Weights of a small mixture-of-experts language model, trained from scratch on English Wikipedia.
Size: 12 layers, vocabulary 8192, 89.2M parameters.
Experts: 160 clamped SwiGLU neurons an expert, 2 picks a token, a softmax router.
Below are experts of layer 5 (counted from 0) of a mixture-of-experts language model. Rows are named router (the router's row for the expert), gate (a neuron's input weights, with its number), up (a neuron's input weights, with its number), down (a neuron's output weights, with its number) and show model dimensions 0-223. Each number is 500 + 40 x the weight over its row's rms, rounded and kept within 0 to 999. Numbers have three digits each.
Before each expert's rows: a language model's description of what the expert responds to. This comes from a sample of Wikipedia text that the model never trained on.

# expert 30
What it handles: Sports and results tables. Cells of sports and election tables, such as Friendly, July, years like 2005, opening quotes, names like Mor-en-o, Olb-ison.
router:543528452479529565421463469446545538535517459440537540511549462536451550535517508543503523540560469474449474544453484532565522460538538533543540457447469456535547460538470554535590469558456530440546531550518450541527542543568475444460534478533468555528546531535455540538468537470536468506477455462541460465510545549551447462463546463468544543539478503477541536522447521462550542466465484466451499459446467472510457463452543454550513490469455521444542513553464554497455529483457460525453545541462442466449533457531544456466483475471462526530544456537475560528554449523533560548454507514473449469470451452542475550544544528442470446529545509550548541542540465541463449461474
gate0:510544494496520528458441486467507538516506464484555507508539509517445562564514458508529549574526462473513450556454501548551533451507538559492544424472467458471564468540471548554534446546484529447524572525455468509532566499524464441475574417475443561517464526564439548534486548466535481480442456481544488475485528577476444453473550450485520512501432439469514508527427456474533549472469462447443506491419497450507490463461517448510559495476441483486544513543444525546465505496449451481467500543492449500493504468548512460502526487460439520541492426561463501511566452501487582565449509462442445461470448482519520535537514557489538481558561547532526565556546510521440443485486
up0:522485464529508559462487444453414530432528437523560485431513449530445543599468526520510486471538431546564518476460538478446478549468478574569532541486543511534545495492457473540543436462530509452553536554460429495537529457486441475508554506476499469491521543546504572428536556521545498475533463520544505515511505503500572537507490499430602520438403479543545568456478487458498472503527505489469523525503445510583469537525557485475564549435502477473537462509486493571488541442443552509538578471571503513463540450512488507453451497498436553481549511505463525547502517492484573460425460508533448483570481468490483517475528496514501528463556497484507535453547484533476431503501
down0:524535559547528496538502535520475523521483479511418449563547463440540500515545477440507402502548483470550553464593475493474562393499505561564548453564475465481512501503494453541483464471434495460505495515478542532527497435546480497485597527451498517549556534515502482466488482523488469467540442547472603507530506511469429512435494537528484512474489515551525492494550498477441479514505518561592513531566491454486448498563492581525488503485538476429475526447550541564459541503512504491548510451486547514531443560501511465535485475539550460483476433416497493459468492482574502516463460566583491491464483460549424533477559477491502484487458509480503475547430481430576497511434

# expert 16
What it handles: Word endings, modals, years. Word-final pieces completing a stem (sec-ure, conject-ure, Damasc-us), plus to, will, must, and year prefixes 201/202.
router:536524451515541534550455468455535541554496467487542548464561460519470533533557518542460529531532455476457452529439513544535539480538550532490538513476470446506521478536470536548536454549462526464553540548532460538560538538542465460449531443522459547549566492552460538561441534462551473451462431479531445437551542526494466446454539455470540548556461492454530529558455493468548551460447514473461484467458474453510445438457542453559505525464454503466540543534481541500465477492462466535513555532470467456446515473562538450456510439459474528533553466537467547548527452513540553523460522497455447456462461455545514540550530558461556454553552542552541549535553469541465458457465
gate1:520532470445541537480433440443570542536544452497575512562531467555432509568493432551551510505556493454505443532465493531508535434534489518498581425473480445483497458546465559556518442600476542502552546559454447539552534514534437480490505466439482523490506513547469526545515535458563477518485468473558434456515538537483478479441540457520523516550468462455558539533490516483559537471465465479471477477460485467521463448463482457527532484473481507484519538529483509512492543418433486535449534540463442451458498428545577508480481461424528541530545477523463556510538426534491563508499481487481494484439519416531545516507531499459552479558533510546539576530550440502510451476496
up1:553493455454537466438528466440580530475475479468467537565477481469465566524548485503592539470508488474436460538472551512573512489531533446575452524504415455542557547495554507508468518513519530572572471469423491521506523536485529456522452517470521551559467517475518536502463455510496527470544434488443522454444455561530495495514523509440520536449465448456603500540471567492468544560447478440540518452461566526578569494540522420545501476448449445542558557469547539485492474478500552484490578517488468551472491503484507530486532484457450500526494467467498477528518505456601494503490504433506479538575542489479458488563571482503515542529517535444549494510514472517567536468526
down1:523505583486502550424505534540506487435560487460525458501477562503435538498571571467534523523521485536394515524431558393536561501406524546479502503431498448487496466487557517507510462498538521467437465502535517518469488494487514493498552510492509469528455503454594494565435522462477555492548494493492441494526513490557502477483505515516491453473506439580534505513480521452444496471448498612520485529455499427440474491557525486442435484465531451489514501598508583517444477436502538523587515441545470501501516409542511526559591441506449515556480522474529468471494504544513522597480479478501459502510486479505556510499515473456562499453525461512503499475498486526543502424531

# expert 23
What it handles: Infobox labels, TV. Field labels and word starts after a line break or dash in infoboxes and tables, such as TV partner, Region, M-en's.
router:550526453522530528527456466453542534541519467483529541452548469548468540553552499540473555544557459444467462544454505533547527458539548531471551461476471462512554458546471525524543460535455550467533525550554467538541536545554452457457530458506466547544524438569445539535460533456550473544442473469537449452508537548468464448459557465460532562543447523456559543552456523461553545480470449469480480465456462467461457469475535457542536543451439505452530511537469546496449523501455462527545548542461451454453493450533531459475464457440465532547561470540444553537537461481548545544467458495461465444461453462557503530527527545473515447530551515542545531538536447545473472450471
gate2:548533499562530484485528489490551524559509453470487593541521429505491573495517474527507532479524502522436393513477478518558506458547548520500567429447446451526514420533492573541506451474446484448541556521504501493503533489564461461555552472522473507581594496545451478513474541476526532466511506426575463466485511518466491465467520501403508492499446544475516504500509514506518553487445481507475503446465474491473468462467448487526481550465446472454538491498526533525452502521471425527416482498497450456483439406500513481493539492396458540516542446494476521517500485481511566503445552437537519475386455427573477519495524487499518520525532523514500547576514481564439525427472
up2:459553475512461504481459535492506566564436442463498573451521544472413479519520440442430548529492473543507497513501391528437484473440520480468483413459409532533561476513442512482543512510511521476499509475471532457504541577520498506524515487452527563527490613545566512542508522504481555597509499512529546529432539463460498476487564495431457560526525536481463522468490464434498497491455502486547541485522540477569537516460545506519535511533480431512556448524467488545497527436438472524556596528513511535469564493441559424418440511466486469518493499486462489480566473418546507488519451531485472490506453520516483540483497508524575484491522449493480500532514431488563529488444
down2:579443538495518509511555553528518450516515510496563529500509474510519401490548554491476534529397506484465492444510486422497496509525439477547513457443479479501496551489493502513538475393486452527494460514438540456492483518483505531438457620447566471570501478477542494548541540531486503484521478497483495477468434496526531517473498477561524457531501505480546614478527524438450480534547538553424499494521465537540470455497471478477518538496443507513503492482602458538494455571491468527518524478434513544485470476447491456496491581523525538540447547492538473444417444446537543438456532492543441494487489583525498486449417508469519517493586460519521498509493366493483495504525

# expert 53
What it handles: Sentence-initial articles, prefixes. The at sentence starts and table cells, plus word-initial prefixes in technical prose like co-ordinates, ret-ail, ac-id.
router:528552472536544527479449464457543542517511464476552547445547453551471542526533514533528553523546462442457446534455511531517542458541549523510538507447478459495553447526458536539502469554457552462537549572539471544530535539555463471462555437461465549545466505524466540534441541453562466519441463476542460441562538530491461455462528470455555544544462558462545524533450470446538547457467469463449492459460455454490454453451537463556518492453474526451562462536470537530443521522448466525504553536454468470439528458522544444465469464468467535542535461541460559534539442546551551549465466506454459463459467464538492548536527545472466457531538484536541542536533464546457433477456
gate3:529537492470565521570507487529542541533545511509481536493553459509524512499511505495551559537491499453441459454504366536499504488516520525552505487445481466498550509481444549525474459530501506437520498514513461441517533576521492490554515475570480533542549472534435558470486481510567500460478445494546509475554526550447462530450489502546521592531524451461550553549522457473455472464481433548439547520454414537531434463509504467519450418464422519477473582502457498515455516562502491479461494559466411497461473497480542477471538472472535537555505447496442493512501445503512495554464422467486428469421469510509570517540513476526411502502521557552513568501537500509422429458461
up3:515501500562508479493520515491474554451474456500481530505524484528529445496495503455512534433516477529484490441508462529475463508492465557567495502491414532566590451471474513520569537536466474452523559510479547467488557583524473498554556502435523518513470347464461559457441468511530487358505452530560523514427453479480475475532526505592539548505550546480534543533508567569434504489428487520482541537449469498522460470520562471475466496523446471516459508500477468555477491517529499530432511515474427485457445483447523505532431491576517572520472470425457500511507447522462485584484467494513460460517494519542487567484498539548517518492477419542506482498448519536488463434494
down3:474476424492421478507513500488520538466429554558439537496475404520510481505529544513487515472544426455518434459509515504522527493471450520520559544444493498456544457510550532506585477496467527452537487525543556479488515576508460443547513506476543563474507555522455400542511493521554504463520470494530475472618550487501452523486559508493509562561469486552461579536598492479497547562451581507424521506472488460448533457437530499520510435467509481516516490500478495488465473486488478533450491545542421506409497434491497464501490492518488533510521517441537553504454443520467464537493506446478557458470554511568503508592477515403519488553526575523530537469489585507491504499453

# expert 50
What it handles: Words after and/such/with. Content words and prepositions following and, such as or with, often verb stems, like modulate, aggressive, directed, vocals.
router:512552460537545537516450473463548540531476445511523543476544464542445533552563483557536538533547464461459462535450491559546544471548555542494548509466462468517541468539458539548469431534455559444559538554507438533529525529536467458454557459476468556527500471534456558555445539458542442505450440464519449476491546534548465458444558452466547542546458496468541534553472473438533526455459508467446495464447461469496469433446522470549474492463469504457558467553455544510452480497465468448518531546468469472469476453545542455460522468460480528535554461517453560544540455517524538529458522523465464453454458473548544537548525555467481455546523491532553558535541455555454455466445
gate8:508514422469533541470445473448511544550523475463563550542533478531412497553544481529434528518543463472447477495493464528511566469500565508466495502473459462420579431522483559525539497539455516428512558550491486485558548574542452482437552490504491522525444518577422550524496510486565484533472459507502495470501536506439451459455530494434512531547502463490497531491481495425574556424494517490488479498456461470561437475454542495537499522491431452422549519552429558527463528473450474542467552537473458498466522452576541477443492438479431542556525412532490531527486505506535514518505479469473483514487493465542511530512490554497519492534554483488586514538531441577443452471488
up8:492487423570502511419446480442458527511525570490515467484532510440481478525486573489408511519452418466450519534490474511454500456457449453570430417493489473421542473578534467527526490502499505492518501508553524465489500538477461452507469501551546542480450478594528467530494531488587450579487431574459533433509494460444498504477535475530488494562523541532521507509465538478529552516440490527528404515548454491588479539539494542432444493499515482484479510506469560501470473505515473526492535463472454508492445490503506369519448486522507479582497490458475510497418524542513541506542485540535513546556484513490455490480490435462467456502432478479551448426511507588506506465454
down8:552489475456518537518453485534511438504506516466534497514509499462464575415524490500473435485442459536418541440536454508487519484493515500531534484474537501515506438527481547540527499495497526485543494410499533512503480490541551535538545492480514478516495529469565494431473468540480478489462573488571513464554489514505500528523403524563505454491469507512425475502487385525443537459534466599482511415528552500492466471483543526476554516449527476550514451485532523508458555498444405435481528542500394528538462464407545524564483544559565449499533529498506519464539463478434514478493449515519540469565511535514546452576551538524507533547512434513515518571507421422565523520535

# expert 19
What it handles: Digits and non-Latin bytes. Single digits and spaces in tables, scores and year ranges, plus Cyrillic and Chinese byte pieces such as ё and 向.
router:521539453509549530487442461464532530542508466490538543575536460552456537539544487543511560542536444464465466532477450566544557471543531541514550498458454454521531459543449540554531458549443551439548536559522455532560568541550462438451543450468462553528465531562462530528468532462547460524447453468538466443516520539488462453448540449479529532530454481464545548537466538452545564462461512463464460457467436463497454455464529472552523534454468527467521471541460529495472503513468466553504532533471464466458477462547534457451527459450441539541514453545467536539558465497529535565465523527456477445463467467532531551535541534467479436532528493551548534554569461543472449472461
gate5:517462503488537518419470436473532514514559459475502506454509480508493520519531595531538519547467464414491518496445588493471539515489487463520564436507483496448560494523544546492501454452541591476549461483586486557487487510497486439526516500489430471492506445560431563490443581454546459481451444523517465478475542525537450500458518497496519555512588522445442534567472575551495485473493487524487503442450426426512421520487507435540451526437431548471510536543481548452483436521468468468573533533487434519467540468502483439499421537463495469545521503484448511483483500516472578510495434423483516464506477525497504542496490546538510494513520523532543548539577449493496414508508
up5:552451482474484556523535476485468491543549502520469519499575473443476558564504454488549489491538490564552489538439470568518478457455473519525484602511512502617485463506416491519495542498516493480456489553566515500550510508526472427522477532427475463528529420547483443529524487534464519448497509549490499474494453556434479494454458496442537477452518505475488538526471461521555544511549518495412546515546449480491444525539461440443563500447469423491522530495523563550446563468544462490545471481515448526495509474486574533501549489523503450571543466548429531551508502570441465500545540532512478451481433519501556500488575569482549541542552558500526484409486509529460499534436
down5:552520542562499539434466548558520515500499500468567495506503556483619458474505467583542567503464514508463441503556447399482530498508512470580436453513520479489489499541522502449498469483485555560512477432531500524503464450533548477498471426511481476451448507548544468457505493488513544455535601472490530518570558494555529461459493545467539423429480553530520498473526474522496542529525555482471441460445403513457564489570497473425545523466519481484482478579514489484557548474514554484528500554503559469505469439470537533475498503491563460484485513509470468495534461535499522482544536578474523538478506538444557581607528506502553491502513436556440492515482433454503476480506

# expert 49
What it handles: Years and nationalities. First digits of years such as 191, 192, 199, nationality or language words such as Hungary and French, and Polish or Turkish letters ł and ı.
router:526524475518531528490462462459549543540522457446529557525529455524461530521529511539490531530539456455458452540449474548528522458554531535570536506450468468485540464530478543548517464549469550451552537534510456539542536536543466463451531465463465555532430468525456540538456537459561475490463460464549455472508553550522465452457540456470535536540457463459541549560453460468557532461471479467474466467450465464500459459472534467554523562453460526448539568541468547533448542508452462549528552544464459471471519456559538450457418466453464541552524445554463539545529466518537554552449468504454447457468441454552486554542539533456489461537547477549544528546544456540468462451453
gate2:514511503513510553479472445444487533547533488503533525547510456542464562534559501545505565517522442459455489497477495552512539379462504497503533507425500462479501464520477538584518451549447521513558536564521466583541514508560460456464562478474468554579471446579457520531521525508526467506490458463547451435494565526492466444468552432452516510552476450535544522540452501437522525466490517452442522501499489515484479471498555492501527509468472493461486515511473474488508473460487484494462494543480491464461519421527521453413519423453450567529557437552519510582546491489490526565457535534459470426473492440471530514525572537473525460549519557565561509495574449541458439424461
up2:542540480515534470508511466479425530478496505497478514510465554465412559481514485548495523517478482543465544497461497439515442362426497440530477561505507427502569441548572476529503471547465512492497472531505510460411460538515493531548561473503569539510487449518421567543465478515487566463491512531487540433495559466573493472468543476512590489530523456506582533480513491455480560517457458469499496499460556504495518542530482456496552554436500534458483476505549523532499542532482481543400541560561502458398528557473464446469472445507477459519542529507563502464504592479546556560550548487549467473500468522513533525484547489518542491532431478551446493479456457469505501466509
down2:489472472539501550456520489480487465578567490405529479466556511458563508465541508484456544500438476473571492555591461435506446529475539511500505493499497514511510533440482497480549480475523548487537505516517495483476488539503501444446421493500499470447518450609467556483456487486508454434514488507496503442521482502505410518480426477514465467449601460453447590459548485561484444507565581497468501484507519515473491499488412557524444555554528495559529448568490485524495490485554571508523521518519483576550523428459547493555476430485504468512503449495548473553436473507502522514517519469480530545531554550475444529542463522518514471553508432516480552430393567503536469494515

# expert 62
What it handles: Digits, word endings. Table digits and endings completing a word, such as Nor-way, mid-way, half-way, Tarp-on, and place-name pieces.
router:549561443546542546503461463464544524553504469495526531481545470539473561539542475531452550526546472464456470539466528540543532468540545546464550478456485459480536462526465541550608461536450538449547520533476451538546535539554452442458551441569468554548473478534472535528459526469541452482473465486528453466473537544519446462474555461459531551548441517454536547530476498465539528463445466474465476456468462454470477461449529443533501591475470488471535466547467541452464490519462464523496539535481452458452544454549534455472464462459457520530546453541458542526543448506535528528461443454454465454471466460543441532534528549478572449535542492548539548543529462552449438466464
gate2:537562443494495510528517463470493519569491508471500530490491455496439534530493470557506559533561474470477490498458442503534534447545599551467548433491455531505546398512449526531485422534438513462493513501512470537549495558558442485494550500454484557552529498521437508573457525456529477503499468484544427401508552532562472451477568482465570487499452537503542509504450468436512526481455498492458535465479481498520449487456563431512475431479457429457559503522492544494468511510479485498486569518446488472497455454577564478489508481510530502512537462529483554560553515489513563484552595566434523498521452490539498541520562531419551485541481459482505564527595435496476504532470
up2:464524480526502483464464554529564513562509487420439521466397497514508518464488416523476481482561468514527469526456516479505494503497563464515475499504533501517453515528573486535522507473481452531522507536544524513477474585413511533521512477526457541512508544460490412470477424529520496489530506527477470462436515516552467415517536518512436537496483501490545472456539520473506481464430376480545518477506441518511460517454550474490483460489462542503586506469533546490476523458461492542524561532511542488420520540522538515534420530482462469549551519449501439565588403425568546465526522578512573549510498488470448533552482427498520525523490542548539508430522426467542498584500
down2:488499457531427476574555556584512508463470411472525472498490535531480536447536444498481474518529528491458531505467496431430487504503526474543497517501487506505550487532512562410587499516537458537426492529458516475494492445514466461483530535472484523536498482388581550493555509421518513458500502568475544434586512473465584541543530531424506486463466528542494463513492441567448540460545457512559423508523514496515490506481567443502594478500504470505506523513545500487532502527447556510527512461568464490510524524579536483480511464501508545464430539496517421489544484498502492495540539618491555485467465461521495453458511545506541532476483458544443422508479451536442559441476

# expert 14
What it handles: Word-start pieces. First pieces of content words and new nouns after of, as or for, in science and plot prose, such as germ, Sp-artel, comp-ound.
router:545556442524539538509437470472528538546518476471528539502544447530470537539548493539541537524522459441473461555467471564532522464534541550423542516472463467503545456530466535547475459549449552451531541553559463535544536535547452478455551452462469552532577455528454536529448531450547472449443436468545463457550543542559477473471550452467520550543446528467546546530458479459528539454458493449469503465456457462487452457453539449550511547456461510463536489551469532536456517504447464469552530538472460451445529447545536468457445475464465537538529459537465528536537461517535524540461494541466462466468472457541499549541530546457454445557552476542526547551515460543457443463454
gate4:524551456483571508515448453478501504503574493470546564537551456496455515542537497551556561484513452405426424546497448544561564439478555539550527507451442487418543468538449492544524491470451512508508534512519472487516531548533446476495528500516500535526505542527418566558476551503544471489464447455547482447525518488506484454474526518515545557558511434422537484522454452483499547486527486458468513478449468482520494461502546472503527492453486454417539487526534478498497524479475488524454576547493450483434543453522542469447492501439445551570525456556442576530511451539521516546444483495459505454458492496501518565544576550491507421538530506498566555539525483525402457472494
up4:500567504504486490575484501487485541472488448495527517558551516477488468506464568490525472516514555423455442538538490497542535448452504468476486556450466485376536530478560424445511511426553538548454467449490450444488540472549485538536458473476534506444534469497415509505522466521546561478487410438532564487530538483487478497504501564547441515555466454540489541420508451547461505475541526493468507499562455462501489472504511462479490492517539546474468465478540431522576476492476544498443572595440470553445520479518508520439480541423521538501500534526451549547461476530461490537547488557490534558540513566509568505539545528559584435508478504475491456456478496462439435504487
down4:531464538449527531539483454502503546495545468481518520560500498530450462566496530438486562554581486424585529497469480514487545463515542539580549485479448533441560486484413479476533479508457514452541474496502463490464517532544514521447411506470556493532533531468541537533486499452551508464491499492582592461499542479491449517420472486527510501508518491528467531500492452470509470459480467556448513452490482438485407440460507501521505433521485470472503541570467490471463578517491460524492544519529480466493510471485578458457539425467498588487564485420484514496525479533549524509461512468439516536450395448453491530524493597504593567460472553468564494554544464483474543518486

# expert 56
What it handles: Line ends, table rows. Paragraph breaks and row ends in election and biography pages, plus endings like ball-ots and C in Canton or Coyne.
router:527546465493549533562452468443536539557530455476537530508544458549454532535535523540430551538543446471462455540468537553531543460539522555525551521459469463484526465534463534534465466546459560462530554564516459533539531541525444442461548473518458526550528523549479537544468533447565456490461449455541452469487542552487460473457544452474546541540454553440553538539455483458538554446474538464459556451453449458504470457459546470540493498458447500457544460536464540515459492467464451474515545546449456454455456466540525458452533434469455546544531454533451530552539450499535535551472529466450449479457456478531501538532534538461484470520548557548531551536549456536466458461462
gate4:509552466472511548474467500488506560533542485462534530513558463574464515492528472564478529534568478480470470548451530526522551491534492517511553453470482449462552455522517521560526438551438588488521560551459476521528559530542490447481560424500488569510471518523472516500444502470561472532467436445530493425487511496542416474449541457484517565566489449499563507545467443437562548448446476476431529440453444495531413469484519461513539525481468476477543498531498501534482569507459460541441530547498455475444513460564543487441467442480452490530525454533479521539537429529485535525497465495451460441507470424560542539557530516471509485532501509543566539522566476547450440522450
up4:500465458538470543538469549487484541547503491443477446490505533538470526451539528574533470429504434554419508461530507528548434452452444502492497505552517536445527479485544526508510395469441546465541529524476455520512525492548438519534473522489444517554506559542522542498497476523549467460499457488509444519497578463431513517467521515435539563549523566444579511535500428499478494521450364496509504462500529488508490546489500460575535468462486438527537489491465490532480557480454531544417566504565545503540430527475452521515517481516482481573546564489513462459535450580496478515430454605479532461436531430492461545455533498514502471479518457516542495563469472514523473501533
down4:542397523527555508516475548496516438483469487556524459467546455611525494479517520595513520543552540476470479514504471497476476506561564454468539474547449460571502456483548463537489436485468507490516475514551448510529473504444467518491505543472448511541469485509509458522524536481469468404463489599505512525552494476483477510493447455562516513476482459603436483524514486519554521510598479482440558475441474500506481529448527480500430506506500481427544510470471468392437516497548509488490552498521514514484540427503505564470474553470452553495560398505514442462481482525480541483438515541558526526512507550495603468455480431481527545472532484529467479516563517535549546548569

# expert 2
What it handles: Capital initials, year digits. Single capital letters, word pieces and last digits of years, in election polls and court tables, such as U.S., Ch-ith-ra, 2004, had.
router:522530456474550537423476471463531555550486454450546535512560456539448522542534546534522548527558456486468451530459483527533532456541539531525517495462468463472527460536466531552548454559431550450559546561482441540548539529533471452464539443487482545528443466538447551542446543449542460490465457465541464453442529529506464466453554472453541536542457479459534536548469491451542553464471515457476513463469467452478458439455534456549533551460435517461559491537453560490459529514472446536475540532466437460473548451517539479482514465461478527537549482532446549546521468481534544570462503539451455464454457456535470544531544530467466441556545494544541535551561453542459475471468
gate1:539553502514568574561475483479497550614477454477471542495532439559444473477482514485427546502505486530458448517490512514560579487572501487435467534509481457501497473529504520508522459534413557516527481473474501480511555549521443494538469467520496571547506465494477472557442482449517444558513445481545454502530554469425459453463581520540526555519447493530520517549470499425578546508515526478538552528478483480544474473509529534548503535443449533495520373556445484456500479536437475534515578446472509442485547524518462413485449472471487485545545469487492535528566516485531511576485478508483473458487459465532582503542584508485530477494556540489504511597480486470521486532461
up1:487454513436547490462516526532563484554490439487496544524562500512522551564555453562528540524469473550493437559435544505487507413500504536504486486507457470532562480516434526511450541471427512423504488482527452475481581536538498466466477520560455491473524580554465507540509464464531488389474513430489441540479490534447483455522519492498549546484518503512566488522459500486550566490527515500468442510513482496494461447489488550527542526509444458493503444566562432522457491529505478559382573510447509517534534474550609540491539501455469511476491442553479484575556512624465489568515540471493519485495490461488534530472503577487519494506541477502479490545521426520475512438446
down1:450466523533441524498495540503459441484539480533509558444518428447547493496453488538457533512473507482496471548632466419528397533471580507519488394494468526568516496469544470453489556526560538491522480475449482554445468496526533508530535455491524512459485479472567542472517465559525433531502550481592495559551534442473501495451443472466462483534502487521501451474556452478532429521547510479451497443509582405477486437498513383571473494456567557495510479562504499579489485477467480506491510545520543465492488493458499545461500545457471482474479505541516510498512549460521471510521474536504524546503526493413573499469526488486505494490476465463473441521539546470524525493616

# expert 54
What it handles: Dashes, commas in lists. En dashes in year ranges (1865–1877), commas in place lists and large numbers, and endings like -ics in Demographics and census sections.
router:548519446524546544452445464468536534543514457478540530441528469537445553542551499553517542539546460445452471534460526557543551478533521532538550526458464468536536471544464558543507466536470541473548545552479445543536552540533483459453526458481447536542456522560455535546476535447542466498460443463527444463556530550518459472455554465469539553544460490451543541550454509461534537450474525466451429476467445460521474449464536479546521445444462500447526482551462525490467515440454468512510555542474473459442515463531533454460484453474455524558549451544457536549532461535536531558468530500469453463460462455540480543530541534462502449564564429545546549549554467533465493465468
gate0:529527495516491499533552442520522459497562486519451551537420501536441512577473444470542447519511480559508471519516450540466536565565522509424493542487564487485491444547442493528490439559449503482545529534526527560479461542517517478464571459573435515423529546523469565586488530531467517527458472504504509451530482527565448487489516509540507490549531542517505560549426480513543503452475412560414557520490518485562473538470484474485485485432448525516472498571491482538505492465513463590493453592470523497511577454497499547527443449496549527456487483484505519577463487545478524548501377518502434446505522525532506536476534482483603520482494585502501495560520526475491497478513
up0:502540504588535522463470526431509552475506518464519466541523519503469540486527465523544501500524433479460532480484422481571540489562455483475465587423562438479481481450540469462525516463461538467468476534563461479486513479528544444495521516565497458536621530488512515501572520495487500619464489473519493463587410493575545446525483499525453455531458535561433545544454513549481554452482524451490535549435496532491453520466518455561495378444538484510541491476568462578510542498456501462482491495455503498435451433455481483486388512531478451483511456530469461490505440477478467524506478516509528528531487544456500496474465525526471498538472597511479512529533501467503477538476
down0:551584488497542555510522475581502491501503499542473472501540435465510471473484467463549539444524495410508565502459510592515489509522528499450497509454548483524468502526527470499483553533511485491498467454496476470543425467461440486590441498483487463505490558500456469463541515480601530571404492461470548539537475495489511564515489502467552505441498487512462562488485484480510536476485471547627554551503453520473440485474443499428486476489545480490571455464442493433556515493565495508525504482467565551596527532511505431516506533506572527494435457418501499510487523497523502558470551510508431456503491537498482505505574400490460509584504554455501545487435537443460541534541

# expert 6
What it handles: Sentence-final periods, name pieces. Sentence-ending periods before a new sentence (The, He), plus word pieces inside personal names and credits, such as Brad(bury), Lil-ie-quist, P-yle.
router:545549469516534541515477472454530558542516456494548526469534456537451537543552530542510531540542456469459453554452479561544537462530530526496533472466452446489537461534463526541550451524450529448541544557603459545551538540524455469467556451476462538560577511546454543529466528474534450553453443457546442467519533532566467463463540459464543548541478521461537523548447507450542548459465497456449497460456443461512456455450545457527489548451453527470556519551479542513474511459447459481526538542477449444472500456535540468461508453454456544543547465542478534555532453528535548548459477513460462479463469464532484533544537533445458451541544533546544542535554461537468462469455
gate1:569474495563523505556500553566522546558583541508475519497486534448517485482560453532470449467503446451497483471460523536481478403592524556528466457515515550561516380461462476487643501404430465473455501518483489463502591461433498522574558529559459527479570474505465497525514459535501470419474502455467447471480505446543443534536470487456530519507525493481557454472565519496460492563492528546506474488511481529573502465482528533521486524526448468515507625467558491556484566459504522546438524418490473486488516477519550473518419533468485471531493469474513462502517468495553516541513446478535553506481498502573528471473475491497491542460482484500487474491510459515514520470464
up1:473474498476470469463552393505514522426488505485451514517450540443482497490481560472576482433500547470501560488563491477497517526491465506479451537491575537498532461442526466460547481471592439524492465479462531488450480430495439522479478534481435456472487487466500466451494395544458508462503476542520537512518450460512497505495459523587525467545547430524457435468585428593476510544476520558492521548490468488468554481511479533498463470579542474546465461460472520429474503458537535507483443473519472447512475527476420542509603519551617489499489551479506429480464509422512445433547476488465542568455506488479545506490490455498440453466477470485486540455470553478526529496490
down1:501504530466481453439503506625538497469486490477504576491482521495510535452496501444491521496514542544475581481495488447492547513454525506504531585483520541460491533503408511441441467505504525458477504515457445469498474509497489503482533522446552559434520440490510464445497448507446590590478490584478588546509387500553463571530516473537481479500547567525508484543555467489529491527488497477486536467521510521473525520557448561442506434501519492554410528516498558437532521496504538502505479395518554561455450492450474571494493424492556493495536478434496488516430535569544531509479472459455543499459516569491469521479457510518531532463441436470555525446504443429501474484484

# expert 12
What it handles: Sports biography terms. Words in footballer and military biographies, such as Roman(ian), goals, Army, Soviet, United, plus "(" before "born" and "as".
router:532531450469530557541468477458543532550521474498522543493549462550438559541542505537432530542542468447461461538459517550543528470541537534508549534443458466477547456542468539546511460548459546445530530551518475534535541541553465453464538458514464534544474489545455537544456538470537458476451453469542448456544550545521467464463530458460545531548446499457544541551448486474541541448461445467462461474464464464504468459443547460534512461458467529463540480546470545547449484493464464511520554539453469458460505450542535457470449445466470536545553467538460556556543450487541561547461429463459450449467456454562485543534540552460501456544539483546534529537549449533464446458459
gate0:537551499453531497458494478477503536581517443453561588484526420535457503514505421537537572541534479444481446569481466548490535474594517526573543472447485473422518493556480572524563475563470556461508524532501453489523534523556455442481543482519450524547449503526461545545407540436511478499440451420555440460460516552453496480446514491473556541542492461448553560510443442463508559497450485454502477485505486446500441428459499476489505506463493472483518522528449538507459571476463464503437525524491507476479512482529555460473498463445480512485543465578494536507543473495556523593476452532498465494476454476525539538557563527501511500543523470518521499494531462554461491436449
up0:464440443493528495511485530472456571468536513583435449577580529495517539493483529495463459508534447514508476556474509486465535548390524512512501478472479454499545449512553412500533474576469554584524525540554511542499528489528552474447505509453518456550549470495474412482464449479450411424528483463519533548450494521574454425451458493509531538508477525541527481520522593565479513533436549502411517449497471440479514528427530463571555449503465438513488523544555490454533475449455477516435516501544485551479435504536540554542577479579542489491516499486514462529471474538484559549472496500529501536487451525474469524444479477461555475533519529478507498488537484485556511460482
down0:501510557432477529438452539545531546494603439533448488528540506450494516433524526597475502494463530480476496520501490499523487528512469503490482444469507538538526500456572514593525530498571538499498494580464447514521477530491493552499497524456482483574507524507469487494466407578523468546470450536517498484377475477542436521513496448482507535528459450502428533462453511423530455459542398509489565482495517482509469487567474474525520403551534447550511483496497499610481499464561501452522481485513513559535535516493464489480515466499455518583462489517438545535439526492535451518440522464565482474501501495536503539525463463428598477469543515506441511548538558499506555513564

# expert 55
What it handles: List dashes, function words. Dashes starting list lines, and for, on, where after line breaks, plus indic in motorsport key notes "Races in bold indicate".
router:542559450522542545550462468428544529530460466503543528503540469540457551538533498534552535523550446442477463551446489571544541462528545540446562498478456477503544467528468546532478472541472532468564547542525441540525524545542467451470542461473453542545547460545461536524459538445558482479441456464552456476545543551471458479451539455461526571540472517472529548545471527457548541447469481461462522471460450461482446442439517466543495440448435500444538532531474539490455466503471448454481545527481450458433487462528543472455488477464463528536530464550448529558538458567533541531460473495473447460460468459540523531530534563465460454530537492539553555556540466533460461456463
gate4:557501499444541550476476508488516507512550458453562527521547449522466514499536516510518535547538435482469447517485460509505537452573494576487555475511446452488514439505503547527548467483499552459512539563472439521540552569502438464441551477456503503538495528534451500518449555464511487461494470430531487501529583534468497467472541468468556555562485492478516550511435432439531551475500520461492527442445469434520465443425487451520514514457446471485563564538466548528487556450473497550467544543492438487443521474585521479463499441505448559523546469523492495511537443492576557527469452502470500448472498460574600526517526543457564507527519477529583527510561470496443417479455
up4:541552498504535606509567486579511443520502513552484551549537481458503488461481452465514475517479450475469435561484479493551480493498532488491465578545503401456588525492533540523586540462428494452514495475487459495549509474499546511457477472536526478491515452539550538499513455524554492455472516550475465450471467481486396475480459546539523551518441544402482467507534494478499522581490478522470471543480397528467487459551536538526575429489501494446534520558492511560486569539474511525421559427480492519448552538520507559527474469519473414558495523471442524516467508525445447555529595522503467523549459553491545467453483545510512487497524588521542513485445485489507487509485
down4:482516471521479567541497432540416533528500468542539517554571504439516527494507535473469497470487444511535527473514563501491477442521505463436489508476527480472487427469484456513504484479464502480549419497441556486524510507487493492467517528534544461508586515450507430463488418578486538494506502521535524544581476523483488571491387442526486499503489527589531496482490527481480389501519506478517546495486419473559510397475548448496471552510480485483446568509588490534525506484485505477477497553551426540476526492423555573504501506529555523560490421501445480513431442470469548478515491580446496487513486506631499521452429475554484502547532469464537499489499483533444470539475